Experts of a small language model: 367M tokens.
Below are experts of layer 9 (counted from 0) of a mixture-of-experts language model. Rows are named router (the router's row for the expert), gate (a neuron's input weights, with its number), up (a neuron's input weights, with its number), down (a neuron's output weights, with its number) and show model dimensions 0-95. Each number is 500 + 25 x the weight over its row's rms, rounded and kept within 0 to 999. Numbers have three digits each.
After each expert's rows: "comes after" lists some tokens at least twice as common just before its tokens as in all text. This comes from a sample of Wikipedia text that the model never trained on. Tokens count by the router's weight.

# expert 0
router:497461492450522485515523508500513509521493491444508459478505516482486468508454483483484553516496493529510492481524498494481511488473471469524496531503547519485460501483520511474507482473557529515467524504545513504572511523476510486495468460465510492539474494458491486529519480504508508538
gate1:511483512502497482496471541497512487447500493448506455506517519495479499492430460493486511537492493509471521494518483511502541534444507503530511507492489522530521516474552506482505531446531488504520478508520491511491488501443524466478510505490526458505496530516522518487522461489467459542
up1:498502521525496495517511463507495477513481510474502485471490457464509535540486512499511502494496538492474515561528497502500484541494518523489486520506524498493468506495504532499583529467522467516519546545545498522501506518545469537510508487505480491478494505478439489489514540520509526555
down1:512489493519514474471493518482528506492466513499517470520500449523534498508501495469493517494491520500471472494500514471500484525493480463513451489539549519530475498487503471480437491487454553496486488506465529484491521521488496534502509492547478512486507468531484544489548453552537519470
gate2:506491510429497458496506466515539478495516518481507528565502523539474490514506503502550531510521498504488513508484508488498497480493476488548531499503495528493478506533496441509514492478479551510536519468511486470543541532492512506507506493506500496516484440473494515509485483530531556537
up2:500514534531524503466502528490530553513490518486467528528505530496496500495496556473452476502456503544505456547505539474495537487562528484508530463520499471490550497501499506477515487525484491484485536496510498536473509509518482514454459533492522508492548495486507527490473508515499520506
down2:551499491484524519505521512500509484454526532488513464498516494508481512510478450485479508540497499458519508512466502484460459481507490520497519542531498513467487500460509491516492511483481493519428485501543463474512483459461511520492513456485478556523483484459533486477518489518490446490
gate3:459496526444501528480499483506469537441553486502506482487472518550487464489463525473501543510504474548504502471497494476485503501450538525504484497481516477502488514491503497464521476458535516513474520506527532516522520478484518492494500440495520502477482490487498478503557509459484517475
up3:530503472513469490510469527532465488486492486506523507462461557487471508486433476483552444483510436503521530519498503482520499491502474528511477472518486493484466466515515533484515521502462509500459488493480462460486501483478460501482503542476489521501470515474542485501484488483518481503
down3:507491503494474472507515492500525514532513581505423555534491501511487493522544515510480541473511522527517505469467501510497500509499457492509492486520513479555524516487472512501527514519530529490508504463515532554511505450497547508513494502500495513534472505457481479482525491513534497485
gate4:484490485494504516486500509487516497501514440534469513524528511490501430484459482501508501482431456525494507473480510501491469512498509506483481469501491524508520559505567558471513454494534501487486529498495465486473494487437516523490506484489506451518485484467504521503491507511481528500
up4:462520478507541491515516485513473495490493479509462475522473488532518494504431526555514500507474485514528470529534490521531475528535481487469524484495506482504527499465507529507512503485536443502497524554519519506521466471499448495510473540524504474499477517526520498513511490476443499537
down4:455525552552483486510510502513485509475505514521516537440491496511490495491490497531485521542487473474507519495473515519503468506523480508497503508528510495478484534491560511490542500491441490485497516540440457460487515517480485504464502534515480528464491489515517460477492552529503477496
gate5:502494507461556519555539528511516475504506518476502448489549503523482476508505527489478511523536468524500542457518488461500495479478494476519494515512492494500476472504491468475469541435495523457515491488522492502510488513457474458486509490486474474538492450500474483518480493522476530516
up5:533473528501580507517518513530503493478503536511488489458515500493470485483514520452535483504508513505511509508532447467525535482516440474550536524524502481502463505496496489514462490476511525468499540482520498501497479507470517493516528488501485455528478492478461482515457509512479538525
down5:482562519474537500517517502513504484510527535526516493491499492507477476541444526504502525496498489535493474521523480492530500520512489509487521501523480480502446492495478470506507512513503556562545489544498503503482523528520427532502510484500506537492497519475461491484481520559486489538
gate6:487472508499558477521497511507524579482507507480519485506577481540486476476491521508519500539500497490507480498493451510523433457501478524506487498445496539530503495519527488509528497491494506565487515509486513491502516511466487509481528492472527452507511503466477512504495481514483512525
up6:525511460498547502529499519503503523481507466492519451518517527520467482501514520505509473509478518543557463526480508465499481462525518512463496484471480520492474517497527519478492478492465499511525499472486521502509521433519513514532549501480542467470491479481521501540452504461498527463
down6:488480527481490491506461474495540471538514496506479475496490540523516507458455478490516524502520492510503501496496500518496494487492497524494478519522501494476530518437489527552508530508530545523505516525510470468470489501541517454458501505509467522563549482496511504515524510470449452467
gate7:508476489472527528499498523529521494522469506452494492489529532510478474473468493519530467447524477524527537475517490510528517484517483513509475479484513484530441476511526526496477517461469483483471528538504479487536486529500488476487490523486504484505505497444444500497471485575508501525
up7:505538459471476478498534450504484471484505483461514452519449504504516489503550511549489481510497484485496514508487527480509534488500548510481488458493510492526488515534515481472527541451493472476511483522526491446512496513496515507493449498481494530510521529524461516477513464513478454528
down7:462503480508531532536505489495531480512491512510498547490511513477469478501486490499515472490520487481523522510497510512529528494505486520499504499496521469558480463530456492457491503535514456513544491481515508501525555554515453523517515490489502485556505522468515497494500496556512488574
comes after: " in", " the", " of", "|", "-", " In"

# expert 20
router:476437429499514479511518503540490487527464505475504469466491495500475482531466477484533512554492489502497492484507495424482520476483475475526535509485517507505500481471548515480506513491541503461508509485542538485525516490452507471496484527470509492500480557509492504507510518514512495512
gate2:516487506519511491487491502508523512555481506507497493472475536573481476462472446495452497498508528488489483506539495470500508540529506488481473528537491512500501487470527500481498527474501513504504542500504525462507502471470511495474521521449545503477535538516476501550494466511541550483
up2:486512477494523547503513463483490510505498496515437522508510511522520476505497485513444519481470474487513510465545480473492470465464502521522548530503510443496512482504532524522486496522461473509513466511510470531518481509565485474477512496525522474478463453484480537488463485523521508503
down2:478494474508497525454473470501530460494492538479510528490513510549506508528507503535484501481487479505488515515552511489467540499502438477452453487537512543483486500488535450510511542513490506510464495486517547494546487465486495471490497510476490486478523495462480512496488469546488499464
gate3:498483475511453500511514465470474447539539474540529523490481526468484472535481502510516535509463503483519534479468490471493488483515518461497495521482517500482487514555495522508511487499452527489485504477474508515507503482462531506489502450528509478475496515481500495465592500510480510526
up3:478506498489499548477522522489500526508443535468494508490482447510525491500526543520503524485471521490475531527468503536467529519498488523500512485534478540488537497542504507480537532493514518501525522520517482447483462508525453532525472529474476530490498503484487526473474466450524497489
down3:522540496496469497495506511510526505525463502550501494488504520482520512526545491478495485476488493467504512528496465529495505467503518482496493529495516525515504496479539510493479451454502504516510535476479504526482471513524494494453505509603481494465456552489475517536487546471478491494
gate4:475487529471503474492471499481509481538494498492485481503497509450510461542540525526519528517473512520503493503492540514495484452542502498493517544502485519507521477438581473497503511496506515497489471505509469488557512502497419501475448482515491533486506483513506484487517518495484497524
up4:525479507483541485472467467520456512517519508517486529512507500479469518496505505470541475498481494522505495510431485467559470500472465505512495472535505547507476515532485485506484470482451504503504527513518487498460541515493488450515493560561520505522484496506520473506523479521511493525
down4:459490523520546511501482520489496533500511516477476496505526462525475493485502491539517495493492468483485516512520467498503503539480496517525515479526499476506498570491488490484479478494507451550502477519482512491516445497506477573483494519537531526449480487469544511495489437513504534517
gate5:476458464503528454511468479499497499520466535489487481544520478559491491527479496490522487494513491514518496459499514406468519465489499484528508518483515487515498478492532477515480524498531526495534481520533498476498486448467487451516514513501518521500448494495503528498464507481529486473
up5:543478530520508488495517527535481477488503507562493520524536552492503510480540525496451483549464497488479490518490526533525511446486481507502509482479479500536537502495488535518501506479484509482518462491453466511479457544512508472477518467520494455530479486446491505483494501493502528513
down5:521493525497541518508468500506495469463536506488486491464519477485536496546519491494497487486490552518507465510488501481451479516477524514490482514503510500433508488461523503522511491469503498482500514448534514505504495491484493455470536453515484584527498458516523490547498519492487495535
gate6:488466472476511535513493508479502485532487534487491533446482541562510487453476486503503486500495514505505496476510496502470511517507465477467538509487518502506512472491484498563527502488429489518507514450544496488496506503451491476466473478514542527476484503450523533470490504476494497475
up6:480493508466518485496485470510486467513470529498541478495502501508514544560504547482497517500479512489493524500471550475534536451457526488526427507494472496487540473498492533498508511486472502478513511482456512517490517467496506517543459511488533505489524500494503495511554538503483453517
down6:514456509487525479482535489562496476479530470496514548486516537479530504508505465500509438550513443476497527522505515554498482511496465520527528511524518488464472516453497528458495492506533456537498514522493487517513530506513495477527547483495510505486499512475481531476499508505488505477
gate7:548473454505497483537540507541505468528486485464543498475467496485499471530518489522520503475533490478512439508529494425508459520529492508526535483491513511519485515479505490478509490489485540499519443492511554496504531483489536498484493504466508512494479542511503509514473541479487484495
up7:495539516457555524505470501445442499463508492517477526537538477520478544548488526512470461510498530504490532482473506534470469468468520547479491516466542503466477512531443511525489526514478523493506513495517483530520510492519506519493513500511499519487526481501476502476493472503510503502
down7:496515467492428493513507485530537538498491522505484466475505489463468497475510512489497485518472436512472509517505532519469503498504518455525522494514491492479513484475579521479511474528493449515488516507514486490516506485476524516487472448458467487515481546493529501525529540480501517507
gate8:482475517472488483464522476500495550495493472481488465459506499482493506523515508491473530460515489514529462516451514485460502487559478501496484509531524492466508486496525452531519513504572502509525495528476517460525506484533475525506534514452472499489491505497476456489503475485542542504
up8:486454491497492471489532494480502511487508476440480477496539513465495519508533512473489523464554522467529502473491525478520487483532458493512491526492519521474484474499500486495462466506498460502507453491493509497519502516479491477519576491487496429515476552509470514526496520507504540517
down8:541503492441530489500506501495478507488500502507508490477493524480470516503480470518479524496484490481489527530529495555508534515535507474509476511461507458499512449481448505477505523494530485539531448568505493491526468493527457505521521515506477502513456515508502522516481470489508528436
comes after: " |", "|", ";", ":", " 7", " 6"

# expert 23
router:465447449493534506526494550506493523516506487494475489442470518462448484495477484460534529528484494552477496469485501495482503463491468498515500524550510521519480495493519507535497488509490514438478491488528511534509494511477511464482502458459457510495492506487490474472504484497519525529
gate5:484531454466468572499496514482511506494522502511473453489516511442486487499529481484453524505532448519487512506469515505525539487512494486542459506497479522476488485487474476511464494495496510490525502447509518484491491561475495479517522499510453500511501465472464544496496472507488483530
up5:456518527509504537466456465514479502488497473517502444484533476505484470482514506498476506501471511508496500506491522518498516500488497492477465518522479520502512513513500501572455509484487517487485580471497525510510487530419436484510510527470498524507512502494450494511523483515477513518
down5:492613449476503488476523518470498487494477494531536525523507487525515504492572526489503498528507472448504515494490541532507500477471526478547506505499468476527518485533501486505511534498491499486523509477497476492491505502484502488492473496517498495498530481489502490542532460446489504507
gate6:501474495457522508501528501522494516487505457525465502469546447456505495530529543513552521515509495486490513510473498490502484511487492484506479503539432503451529554500528547536443501490490538485491491483484506521512503517494519480503493528497500506496478502505549458507464510474487512538
up6:489498510514484520520495514532525501491517465474469484546467527502548560495517535496533507524498465481520513504500512488513507525512476475501469539468488498489537535483487565538480501464513498481457458450505543492483485482475516505539541528473478499478467493497505491541459496493487499521
down6:500541471531512463522502495523476481509455503530459491535490520505540481504537462512519521496479496500469488537504508485502469533479541471512503493501501509468535524524511520533512537528513501459452500498493486512510469501494510478526508542535492499530498497432509477541499477463442481460
gate7:462485485498488471507507551477509497496532473534516500503548469489483467510497436529524515491458511526520504545489500468488517492534513522521482512498491515482516522482511473525488482489505519526497427484478470528480500479517514415505497471499499514503485467496493494464538471520510547477
up7:515489522491518546488491486472510509490494493540505471532483479493499522473531483516550480455506517523501499527518507512511522496458523522497457513532525537486541521487504479492483552482498498533523509464484486452568516498485480481556459546499526521495548470497513531513506536525502504491
down7:464461499492571484522522517485524515459512497502511523460512446490536511534506481486482494485473464508483470511500468522467495494496492514480446505503473487544488526497494461494516499496445471523473489491540530460531485488513508477486507475522481513477488512491483457459486430497494497487
gate8:500488512462515519470475477474511501510481507461509472504466477472491465518497549481521472478478506526502476510515538466538541481533510481518464496490484496503469503529507503467453422458461529484506526473495520503482495466491500522466488519487511510521469489491482432503525474502508489542
up8:511504508537501443487507518507504532490520476487523531559522485518547551485508455521522450508525503507491497489530501462467469451483450486514510529516488515508507488482486473493485530513488495450509486508509521487496465482508490500474495530502504477463499557540537493544501513500530462528
down8:436499513517539485523538474509489505500534480509495545502475539516505510504492491485541523526506511515510479494501493533498507506509463479513479468534500552476482489451489504501485531480468520536490456524520520475516480494551540511523491500481531481436532523500443517488510497479521549502
gate9:454490535472496535493507427506486478510473508542489543513479520511475490508469504504506502499471482532494499516519510495519549481494438496516495521573473452507502489532512495458489476490555484493476469514505513514499456481494500476468480538515505498516489479533526467479510485475516532503
up9:456494518489465503514520532493474477511558494518480505539502471482491479460542532538556498520465515508508541491456508497494488499517450511512518510479484470480522526486537483500492499501570467477470498537513467549482485509528502493522496527497484520512489482512450463488470487504510491521
down9:511500469498535500512541529507486483511520518525535474461494510515480462480476546415534542483495482493473457530524499499522460487472493474519449466463506530493496456445517488496496490513486497499479527538503476481487472508523471520530539488459483524516483513492509503502526497508488489489
gate10:481511479508522503494518491545462492481454486511482516449515550471485490483536471503544526509539477526476495508462489481535481479527526514484509531484508556501504447488536532509525491491434523495513503477533475494496519498532471464459501473511487531503510483476535478484509495479514534515
up10:484497509485552510491502472509504512469488454515486459492480487493520446489490542497470552505521534507461534476476511476516490487511504490483553526476506558511520492510517522516502507497485476503484504502492492532484488527559500535488557539495505452506457527466465475471506471488466501496
down10:535518478492542479498485498523503525506501527541477468515510508497498491533467517479497486459534508483498476512509418477519513469510457500481509460495501500547513470504513515497511509529521480463448500503448512502484477514466459528474501523462498511513510539508492538499519555529458478506
gate11:505443505506539521526510504484455514480510485553483484478508534470458535474496519502543490482474454519511490526504489516457507494471514502476497571542487508490481489483502498518532536465487475489489495481494560462530534485501524511513516473502464498522480535491494490512488492513552479531
up11:512515493531542457490526516501450510501500513477502518539514461413478467484511457482507475491489551521485506511490528488504481515489502512538458475484506461507517497494506522481489494486497460550465525455436496519509493512502484517505477498504517497490532507504524508499496506462450534530
down11:521451498493506469506448467467525501525524518534453480494486463545493501530509468538497542532507467503548508526484491510516521470498507489486505497485528510469510501469481480524489543527469506514510504505545463528470472511506554448491514494489482465524532478495503496493468478516507450503
comes after: "\n", " =", "\n ", " 199", " Title", " 202"

# expert 22
router:450464454492512478519540554528502540512460464485490496477511502454478499501439480465511495515467512515493476463463478487509502472479533459494508512504527491497479492477499519500460477484522529509508540480527514492530472543509486489491505514487532520497503544463487490536467530493507523541
gate2:454496500485488493512494420476530508470466485511566468479527512494503510556533483483484494484540480526474533506466465474500492495516471511502502545561518465533516495470538501522487525506460504486522481523490494488498500558495483508478468481506486505491497505482474465488496509533510512484
up2:546522507504495517443510530482526508480536528441498537503492490482505511512493497539517499539478482463506486541523497524476512485492448465511512500475489495493474510542493486468477490502546519517526493550531463497478505522513548442495519497476471494536482481487485492554494512512517464483
down2:501485533508479529518515503516494461504530514504503495494528544483517491519476447510522486512515484469476473542469487456505506535436489491538510513529513478494522538505512528481505547454541474479507524510551505507520540498504534468502471477522475481491470481444452483511476501518512504484
gate3:472444532502503485525523494484491506491466467511469502502496536545504474514503456537528486537477508496466507468492494494509497433484500498520508494535510481506556530465534509531449489498452529508501515488544503545479478507471520492498445496501520469510507475489499520523488545515489517471
up3:441509523524432435525482518464455500483466520482496478497460507535482509507499532472508487488482493485425529526500528516488513515493501496520457487513466506479501494503459502538487498524524501534525505455503464523549534484481503532518484484506481470486531501507484508489505497503494517529
down3:526463484498543499484556503520502482564491486522497462518510501501513517479472480502493471537525431467478526444524492486498505455474487478516511508524508512497505521484486509492484498477505511545540496513527491557551486481504531486513474470534523476491513476535499491488514495517462515545
gate4:490475480506530515491478511554526471520499506504489515505486475468486497519496521535473563485465499505513537496518488508522513517455504513527543537512464513487531554506500535536501501472485461535525493498558484503503522499535513461475463446515549516494525502483473531512490521508492491464
up4:496488507478428480488478486465492514494496493491491484483495517556530456529486490540554468495528519513487451480487509498481510467501479481480473469523504513520480503476521465503512480532505508509489488419497518486474513484501507549496533503484453491486484463531540492463515503484453501491
down4:461457489511464446473457475504515530541489512495502515513502509476560505468485532508495537530533532488502532521486515479487536492517487532510466528473479521513514528518466503489494519483505510465481496513529502492510486467488507502481493480523506546496511427515502523496482522459440460497
gate5:485491516506500485500524481505467505512492509489467482526512532505491456508474533505508488489540500500511515483482471502514502476569486503466508541485442455470535478534538474493475499483510555513450520464482492517552472511524541505533496523487478470501479512492463455535493507521490482468
up5:499491489523512495494498499514537496470500485499542494522454505512490514497495501463495494516478488503503529515499516525459471543486498462506502445536550496530481543427495494473523505512499505531563487523496511510451572509472451477486535507492503485476514479532489503523525489480513526478
down5:489468519497511508492483483496492461464516471534505503458508473461494481480529469505482528501457475551473497518457546470487515531491483480515516521552512501516501524484497511486522547484504469482492522510499477519490519488451525468524501459428472521473494450488533507510484493493495533464
gate6:474477464485496455457441500490497521450554499480479510527542455474496502490490553499546480511519523498554490515498494465503505481503524484531430473520500508503469502528472482474517525527485462487509471503508536531496530505453514478509526509503503503495501513484494502505527525494487466483
up6:567499503478497532503531478525505469448468518492489458526486543513512526508499493507497510501495452508502471486493506527504489510434511511558528486523496554495494507522481525482507534502486507515467495523457506545463499501476531477513509518535495522515495496464539441500501481468514527517
down6:510501513494467490442485484556527507535490517474523467475522489465476493484453556460513503514525512483513462499505479475482476477497449512496492501524523489477531448470482495486499465515497497550504538463473501492485476527502477510515503459530501512477478451477491501520497562504507506494
gate7:437486513497493491455483514530499508511479484492478454476510486456451526469498506500490536539525492510502512465506451478474516534530485453513498503504524472461476468489558469517514523485532462523469478499498516522486546491482494519526528503491475448523499500524513482470519479517489477484
up7:492488493516480490521499515482513498510503504486496483467476455466470504509503505458529501447538569502491482484494469509500504487481480502530435473499469481517514474513516505520495466496518492523541489442488543494480517516556465492546542517461463466493505509519501460480534522494497496476
down7:494525510477530514502525521459486520461473474524504524474473525474507487509490488493503514507530494491531500533483497528485523488489530519473492533502458534537487512517509473438509512540501470480504482484543528426491534542532472507519498505471498539487523549530465496514467469465491502523
gate8:499519474512523484535495557514507511477543469509505539555445475460492500480481541478499494535490470497514507493516453499511535494520524504481500505452518527554510525499509476498483484491540510480518486465448513502482502509519481516489530494467491477473527508517503562518451511499462493499
up8:455505508517487499487441493561493490509484505482523538520468496496489533513451517529491463542474531485480516504530483547555516539464518502517453504508481517526515505495507514468491500528456454478492526470509535496531494494542483480488491490528531466520499515517502502473538502517501468480
down8:556484479473548519506531492472507502497509501465507530448514528521483500534528501499514500495538488545473485479486536500437496488490541473474526500494507506483485539537487458484512525495549485526461511501493527487494518450478484516459541476502462506475500483481530495523493477470498537501
comes after: " ", " 0", ")", " 1", "%", " 2"

# expert 4
router:498449461497537529487520557528523504516505490533479501492515492505479509534450480503498522495479514557486460478492505454504504449502487455499498494525511517472481510490512531495501547500489536426468515476548495487524465487454468485493496510474529517496524525498503500520481502523511518525
gate2:506482505501495522509485560504488506488495520524474496460512477513503527519492466493461458484536536494457484524445516476492466482475493529517487498515468485493513506516463518490513473485509566503519539501488444490520507467465502481571464499451494521493504526507482510550516504518506512529
up2:535512514495521513549527513533517486508497476483507494506491500495521508495497495481515466478501527498543498477498434546478519507511518505483534475494487520483505520456523460496498437510439497496522492498483470441482465503525465449473492518532503507520492438481510472472487499479526539491
down2:485487483476532502405468491544472493502510532479513492514488503495463482484525522499511506505518473505499471504522508496467492488491502515535499547513490464540496449509493486517475502504455465512485565453511477499486529537549468523506513481521523519494530538492481477465478486480511510490
gate3:470509536479534479489523510476473494467481526502468489509523508486498516496508479528541479502545490495488430466502526489501481503513467469491492466516503553486451519530485496527502537488474520471451530517510498516530446506522467513500503475465480474495545481487538521459538498514479515516
up3:492524515486489487514508496537511503497467492514502466496496479476456518454540530513495497502479465484537494516451527549490506487543513546539515513484522480485506495481516526504511528496471482466556500479451506541544512512506453499493519520498500517541493508449466487484526518491522563504
down3:521521503530511492523491491480511488450457535467509503497500531514462416483490496563530538523482523527473472500504495548476505490509499509470476499487501529529514502484482512467487482501492528480530527531479476499507527472508524483511475492470496568438506488517488516521517482518498471519
gate4:445454478494508540525486513504496494477505452531485486485525472449518478496503503516533517502485543517505479478459487438521499468454548482489484478527496508457488542497503541535530503483477511483499509497524522515491495526497490500498470477513504553475499512445527518495482477505456503474
up4:513534510479478507488525472487507500507496514503520468516526490484488454456503499496487559523532474529519524545491469518454481514551497549510511495469499506516488469521513449472485483459493521511523482491515499514473498547533512490517509482503542517527487509507518536432536524480505529459
down4:447468503481494465503553485469483521459513540514464539540494474512495536519463490504513500503502485472513489496541506508498498472476459430482471511508484480505497472488496475492505461507456523534548509525512489496491492484516504523486453508534529518495444477512481522526508475527527517526
gate5:490441546482492497474514550486497471496495470513522499515480500515480453494470487478468545507522489486502465450496510491459519457507458514503478489529515524486528533463490535525504524513496489522509504549517512492471506478481468520501519501516528481502533473476519487479448505524563509541
up5:516516515508506500521460481532539509498532473456504467508530466511540501495508478515525501512496489520476507526446483526517460503463506491505527501492524470527511493518493483481470514529526541505516473473524460505503453490468555499538460466474460491520446489537486515555496495499493480479
down5:491524474478486499491492525495508480484510543520526483481561520427497483499541519515529499468479491511476473471493504491500491481471520462501527538533452528437480561507502512509500500513479523493514527481513454531482481510469477494537466480496515530517500486510497493534459469475491519518
gate6:460484498492515517521520521463479555486489506482467546496512513490468477481481461531475527500457523475486489484509496475493498510513501473496472521483491470520494524507510513527500548495453499518503541482566480471506515470450502472496517515530541478490501472539479544539505488517507561513
up6:484456491493453457527513489553534456491475531482491534509507474506486535472532524499532509523493516534505507468486526471548496431525501507490527465497487508536536520493497530471482515496509482488500489477493540498496496537529484487475520463522479468540466476487520531473497521525492526515
down6:469504529501523508535503503480491478464520458483507498500493538517499520481542497503499522469496492555500508497457503468461495506508492546489536515521538501426526533478525544500486497515542495471492530489474474493451534537475480523508536483518474542503494491497502511498554505525540489483
gate7:480468471514524499490467462508516490496478488517531501527523473520537507494487494491513480517525449504498459428482525458520464488506459469499514516532506567554492552489504515484480486485464484498459490507480504487527501504500472503472458524498475515478520502544491488508538530496488471479
up7:471518488475484475503465484437472489508503496511440477484485502466536507487492540479514476523481502496510555496499518535492498474522517508523518534475500437495494503495562465507539470531502518455473506504530469497501530511489546485511516514463470460493467538509530503511486487498520516525
down7:557556519510453521535518552458523509530498486504525479494464508515500478508483470515506509511498481538517465513524508503526532489484481486548540517499474531477478458481524493545511526458501505475453504526490495474504506513460483516520450502505506483516498504525547489492484497491477448491
gate8:460489495515485503539564514478485474505507491529515472486513519495524520545476508483509475496479495491499528459529505445461533488508494483514524511552497523426497469478519513517534538511495492446466485509529530521489451493471504495484499516499539475473511505461512503463508532508525504494
up8:518522491506544476497477447522513497485477501471516518516467511526464517526502494493475519459553540505458518529515499467537460500497495488497501518466503534537531485510470473488507465469501482515520530492488510531532546507522548475539495533491458517507446490527486472536528480513489490494
down8:467529474471482465493523509511523444540538482533484513503533508489502528511522495496486528505467498525480478506526488469528530507463526520531478522522465511507457459496475479495464470498526516508504480497469506497504457535490484528451505562459490466520538502508489545525477480485500495535
comes after: " |", "8", "9", "6", "7", "0"

# expert 3
router:503452503505498506495527476539523492500476496499501490488509558467481490523471445465526485553477480531499470503511477494493507505498438455507525522507540521503479525472534511517502529458513492466472534444519492514541467518500504487502506490478502496478501526501475546545528511539497472512
gate1:519485515482477526502537490504488489460499527541503452519478485508480524480494481479539501501497521506522474536484465524471541501499483462477473523489556504501481514500527467455506513470467522483465544480515515471517507514469528479518532513492449522552519451494494512531528476513531491540
up1:507498506518458463518475498453472503496478518493490513507456493501502495519493447537441498538540485523507476483506501498505555520536503524532491485501560471519502453534518495520512545517492534488501495531516464534475492474501535493486496477489487544496480477515510526503477520452534539501
down1:552489519549506485512522493512513495525490488515534480520491503527515508532529487479479498491485502572502436514501495521497511472503461531498489525481546515564529493509480499486523517489494491543512521499462508540477494485489508508538492519505495509477540512485514535455501538511426474494
gate2:459470490475502473491535489477468505552510527534460483505476468553493482481510483500483502512485495486515498507511508515473524472530462485533526531490508450477497499504504482513496491446504549450473525494517496496530483452513503549470493507497470440496511516507507518535497472492524441501
up2:504504523509527483502469523501520554456483552476505490476518519540475502511448507527470489483474490486524541518504541492515515566495502478506501516476439492549493512524493506514488476512471495527538455500500490478487473470506533447509476467521520504503462500514467498536497534502475500487
down2:464495485498499471497490513488521503529475542489506462530465537499519519488524496549530488471510469499462516496480470459540480456505522530513525477521496477512470491507506515481499507496515515478543510504489539513484469463475442556504495482467499534467534499458490468456472514544495499486
gate3:509505489481457450516495478475504486501508447502476488506459511503469484492549485490530457519443515510491482507495515519495520471454440476531503493512487506478462552495517534493499529517519497508492501444473493538558462477532491478515489499509492495509523517501470520497524464544518516491
up3:505491510515457478489491485539459498471496508494495473475558514480502533483537455508518490533502491519502482540501525502515499517482484458485493441511523521477498498497523515491503468492507484506493503469467453528493496480449495467515505503471500494515527530481535512566503501549527576513
down3:526523508519510481529501515487506483487530523498508477525500469493517503443541471488486467487469494553508480547541545481527531499458494510482476495441463511511491518481494480499482508522442439513494470512512466485509514471533516470504491520469494503528496542463535484527465510517498503506
gate4:479484508479480539503559485503490487468504548523504501512493461526449455519466500495469474538504537501516466508526498497491516492505477441494538498489511493488464508487509504526515495486501506501485531486496524481513464457443451477502468475472517464514462544490512503546510514473469486476
up4:504486485519475530519489458492462550478457491520456530493490499478508506540485546490478507508475456509505464483523509451524504503535496504506523518481481508489511525536469478557500544508483526519489507499493479540510503468478470550500489484447575486487496485509531485494481481494517515510
down4:504483494474466480491464518495484511489494487457483481552513475529498519497529484514461523496454511522499431490497462540497474479498482486522469488523486490497495537504454483540533480498492509506524519491465526472520469532508536532454493496484492466491515514543467488545523452467517496477
gate5:496474459478507516500508480519517479470532519494459463470496517492517461554490506487482472554502517475528459467496515478491494470479504448522504475545521478461526474471542524482478503475488514533493544510473488565526517494495506506512513524487520518493474505463472475516504506548471487507
up5:494476515498495480504495490527488502486502483537535522491531503515514527512476503495532461563521516481506511531469539489505520505509470453480479497514484479502487476487499488468478489524473485485507485480502509484536538498489489503506541527509574521523526457495572484511505538573516521460
down5:434492486480454503566490536484479547483481535567537509494508483458485520519471517512500487511496495503503512503518475489497505535502493519544497518488538505481425527527507503483520510535549510482492491454538503504468494480470495509474478483511480484494503468514499513508524498530482500531
gate6:482484510480475491530508534481506481495519513524489493502473531489466556465489450507483484540517471483506489502485483457545492494487461532511499531484544559467497520499490486465500516494482518503472466484509484474549490474479489493500510538455468494485473486494472517528491515540571532502
up6:486520482502507510539536518482506474455506531474482476480567542547551494510474503497467508466536513524519446530480520450511516546498526524499475509539523509493470479485461499480509464514493536489498514463511475497508498475554533496492500488511501499507487525494517527493499506544518534492
down6:488506500529534520534522472491486501473498543499483519509535516558493510524495511536529491484532502486511479523484468542489464489505529476495525462524465507509511476524517510503508548545492511534509443520544490485439512503515517497510449480533537523524472482533509516493492478531522535529
gate7:526476488519510509502485473477536484490471491517462459501489530439502466480500482484507504566481465480522472499448457471436489489557500508477454488520513521517480516515498531499482521468471509463491508508502518527538477508493504508461486531455486479476494510488511535520490502495510515536
up7:488513512495469515511476549476483508489471489486478457507514504515514518496512503503516491487480514503481488483493559500528485450463503538532519469480512468522529492460534500468497528506499496463482490544537514463516477505516475486544557457500511481492463533560473525481474495526452489494
down7:499499509479490547509530531503520464448481545462546515474497505456505518535517454491468516475464496481495463528507522485489503503495450534523484512511516515454470485520457480493506493518487509519483427522491491476537522509508567473506503517480535527511477502503470489494513505486514509493
comes after: " |", "-", " and", ":", ",", " a"